python train.py --n_layer=13 --d_model=448 --n_experts=32 --experts_per_token=4 --d_expert=128 --d_shared_expert=0 --activation="quick_gelu" --moe_layers=[0, 1, 2, 3, 4, 5, 6, 7, 8, 9, 10, 11, 12] --router_score="softmax" --normalize_top_k=true --routed_scale=1.0 --balance_loss=0.000114 --balance_bias=true --router_z_loss=0.001 --init_std_router=0.00736 --lr_router=0.000715 --n_head=5 --n_kv_head=5 --head_dim=64 --vocab_size=32000 --norm="layernorm" --norm_place="pre" --norm_eps=1e-06 --positions="rope" --rope_base=10000.0 --rope_fraction=1.0 --qk_norm=false --attn_scale=0.125 --tie_embeddings=true --parallel_block=false --init="normal" --init_std_qkv=0.0199 --init_std_o=0.0199 --init_std_up=0.0199 --init_std_down=0.0199 --optimizer="muon" --lr=0.0134 --beta1=0.93 --weight_decay=0.022 --lr_head=0.0076 --grad_clip=1.0 --warmup_steps=200 --schedule="wsd" --decay_fraction=0.758 --decay_shape="linear" --final_lr_fraction=0.1 --batch_tokens=65536 --seq_len=1024 --doc_mask=true --train_tokens=483200000 --steps=7374 --dataset="wikipedia_en"
Below are experts of layer 5 (counted from 0) of a mixture-of-experts language model. Rows are named router (the router's row for the expert) and show model dimensions 336-447. Each number is 500 + 50 x the weight over its row's rms, rounded and kept within 0 to 999. Numbers have three digits each.
Before each expert's rows: "comes before" lists some tokens at least twice as common just after its tokens as in all text. This comes from a sample of Wikipedia text that the model never trained on. Tokens count by the router's weight.

# expert 21
comes before: ",", " (", "'", " –", ";", "\""
router:518494511457505574536549528450525492528468415566603479597455440487502603469500559451559433517459491536495520474449529530524565507500555577541456490534474495437532539441438542483503520495439392374531569479550521476563513577537402536595546510481529514461480458497461584549499470509445541472540486473506466458430509545496548540489493484526

# expert 29
comes before: " in", " of", " to", " as", " by", " on"
router:533464445507475489559510544521411456523458534570569435470568523492507523521527551462420533453574417562480519456491527481500543451580506513580496531542463575481485563465452519345463552436486391522494567479478448427491510474426470542510506541510502513497520464547474466569467423516560546441531611582431515576448450614524504507479429519502

# expert 6
comes before: " of", "==", ":", "s", " ==", " and"
router:539380555497503566517530540547485434534455499592607375575476415480458588507524493449556490490419467573507541465414618504451507437579506508522497566528584519441468547466515475445431521487514415467479591417493400370553466436495505580492562464497461514486497496508517564503477468492563566481510542469499504505393448615547602545463520509521

# expert 26
comes before: " |", " ", ";", " 0", " 1", " —"
router:526525520514428517462516521433544565543414462487527469664462515445503462493525517487524507520475525559504518470537490453434485417492510621527449535603446551437426526407469468480464536483470537526475589446534500423491538432479499501443519636429454483391451515488519509538486447436584557490560558602440500520494442529515513479521421438449

# expert 11
comes before: "\n", " The", " ", " He", " In", "-"
router:534505393470465539434519538422426555499425490527508488529525506558526513433513499419583505437540464471494443464547490467384534442568509546541447538544463420467427540438466511492418521462562480443505568566524434468523514491481519538510460599624514541511488521470420512592489433566481412406506449530460539524480492517543502548480437554497

# expert 30
comes before: " |", "th", ";", " km", " years", " September"
router:478480372446431569463552574449420481546443455520610467559492567508454491434519533450538495608537418496528533468528552495479534471516496499559496505517516464334379488413501459432412611531578482447483538506519395476549477568475438514480620453511411463477491466476486458576536483510568506473551521556487537438448483548539565569478475433460

# expert 10
comes before: " the", " a", " his", " their", " this", " its"
router:501473517486439489431544631417466544481511429466576425600492500545375505513507504432564458446453413575423526463458528523518494402519492501496447502532486470461471532430497465464463519569539557461523516470571458499488441479560477534509554571487400477506506428511433509502519534476494613444553468554500488474351492484544454507441509432506

# expert 0
comes before: " |", ")", "N", ";", "E", "W"
router:528471494491521546513543494529496501544471427622555497610519555476498462446542576392528439467508513499493474549521523495374487479497517598448442468538478528483419548388472479497454480461535496457430480461535523429527528543535469491507551574528462451508528389479446520616519451484560480527559538465478530569443513545513577514501422491414

# expert 16
comes before: " the", " to", " a", " by", " in", " his"
router:569482545499437496483598467485482534562465509505505449556497497529449526410532534530517476481422427454519508520462490478433533476607464478593467491507510539509540515444469480460475446505473517462544560451624507495547551404534446451524503525479496494461483425480488454519577459435546448463566530534381358507483465486511562521436420482438

# expert 25
comes before: " of", " was", ",", ".", " in", " is"
router:577468500485529556516531577506523463538496531488583419513485496504471581398479497510485432567534510548544508412440473502455538414504463563508488564606480482457483527478492443489423541455506360399474509440507522400534466523467443504398481552630460500438521432481442443516513423548501509424505545490492509506499445480478583466430496527448

# expert 17
comes before: " be", " to", " the", " a", " was", " been"
router:521547425477432539525635450463461608562472474588516469523519535478498503458523503524504410578525439544462548416521495473421483461473511532548529563508431517439463507476383508447452493463551465491529482552503543521488444431552448551451584592578494451463472511500555370518528438438524539445553507582390487468493416523479560496514464502482

# expert 5
comes before: "|", "-", "\n", "==", "The", "==="
router:535526446440505492516492531442496457519461499537464500461562490529593503553554592476561411543498459563541513487478497509478438431491542536487527551494540524524435534487451442461480560491414427529537462459588517478544460488490530528412467464521480470510503456550491498457557478492552506443553530556516410548514513472520624552464423534381

# expert 8
comes before: " |", ":", " of", " to", ")", " with"
router:469504552444462489581504477499497537582462487575584505518555486471558543511490549522475496520527436610539617498500511575465510460529540527441454523635480462438430474483499504496421545517555419414498519481508537461533420498525479503472497524570422480460460415448495447634534436400458488423540572491445581493467393548543557589479487512493

# expert 18
comes before: " |", " ", " States", " Party", "·", " York"
router:558470475477400550492555506458512500547474553611580454496562479550563456436569538518528496459506462522532615499518502550473511403516454511448483556529500488466424538497500436455489518529438456429448485519444402483508442367490439553459672580546539363458483442568462494496496492460541498474492497505492507496469455606469538527444432463392

# expert 3
comes before: "s", ".", ",", " of", " and", " in"
router:554475532473512620564534556520512463510488470518499460610495500524502579403426531467544323490445514490518517512432632542473445432607452653542520484533466535475476631462398503482480494503542441420528527414538466511546430516508528539477496481527484484434534461519396444501567471529529499464528481464428517485437556531516572566442483526507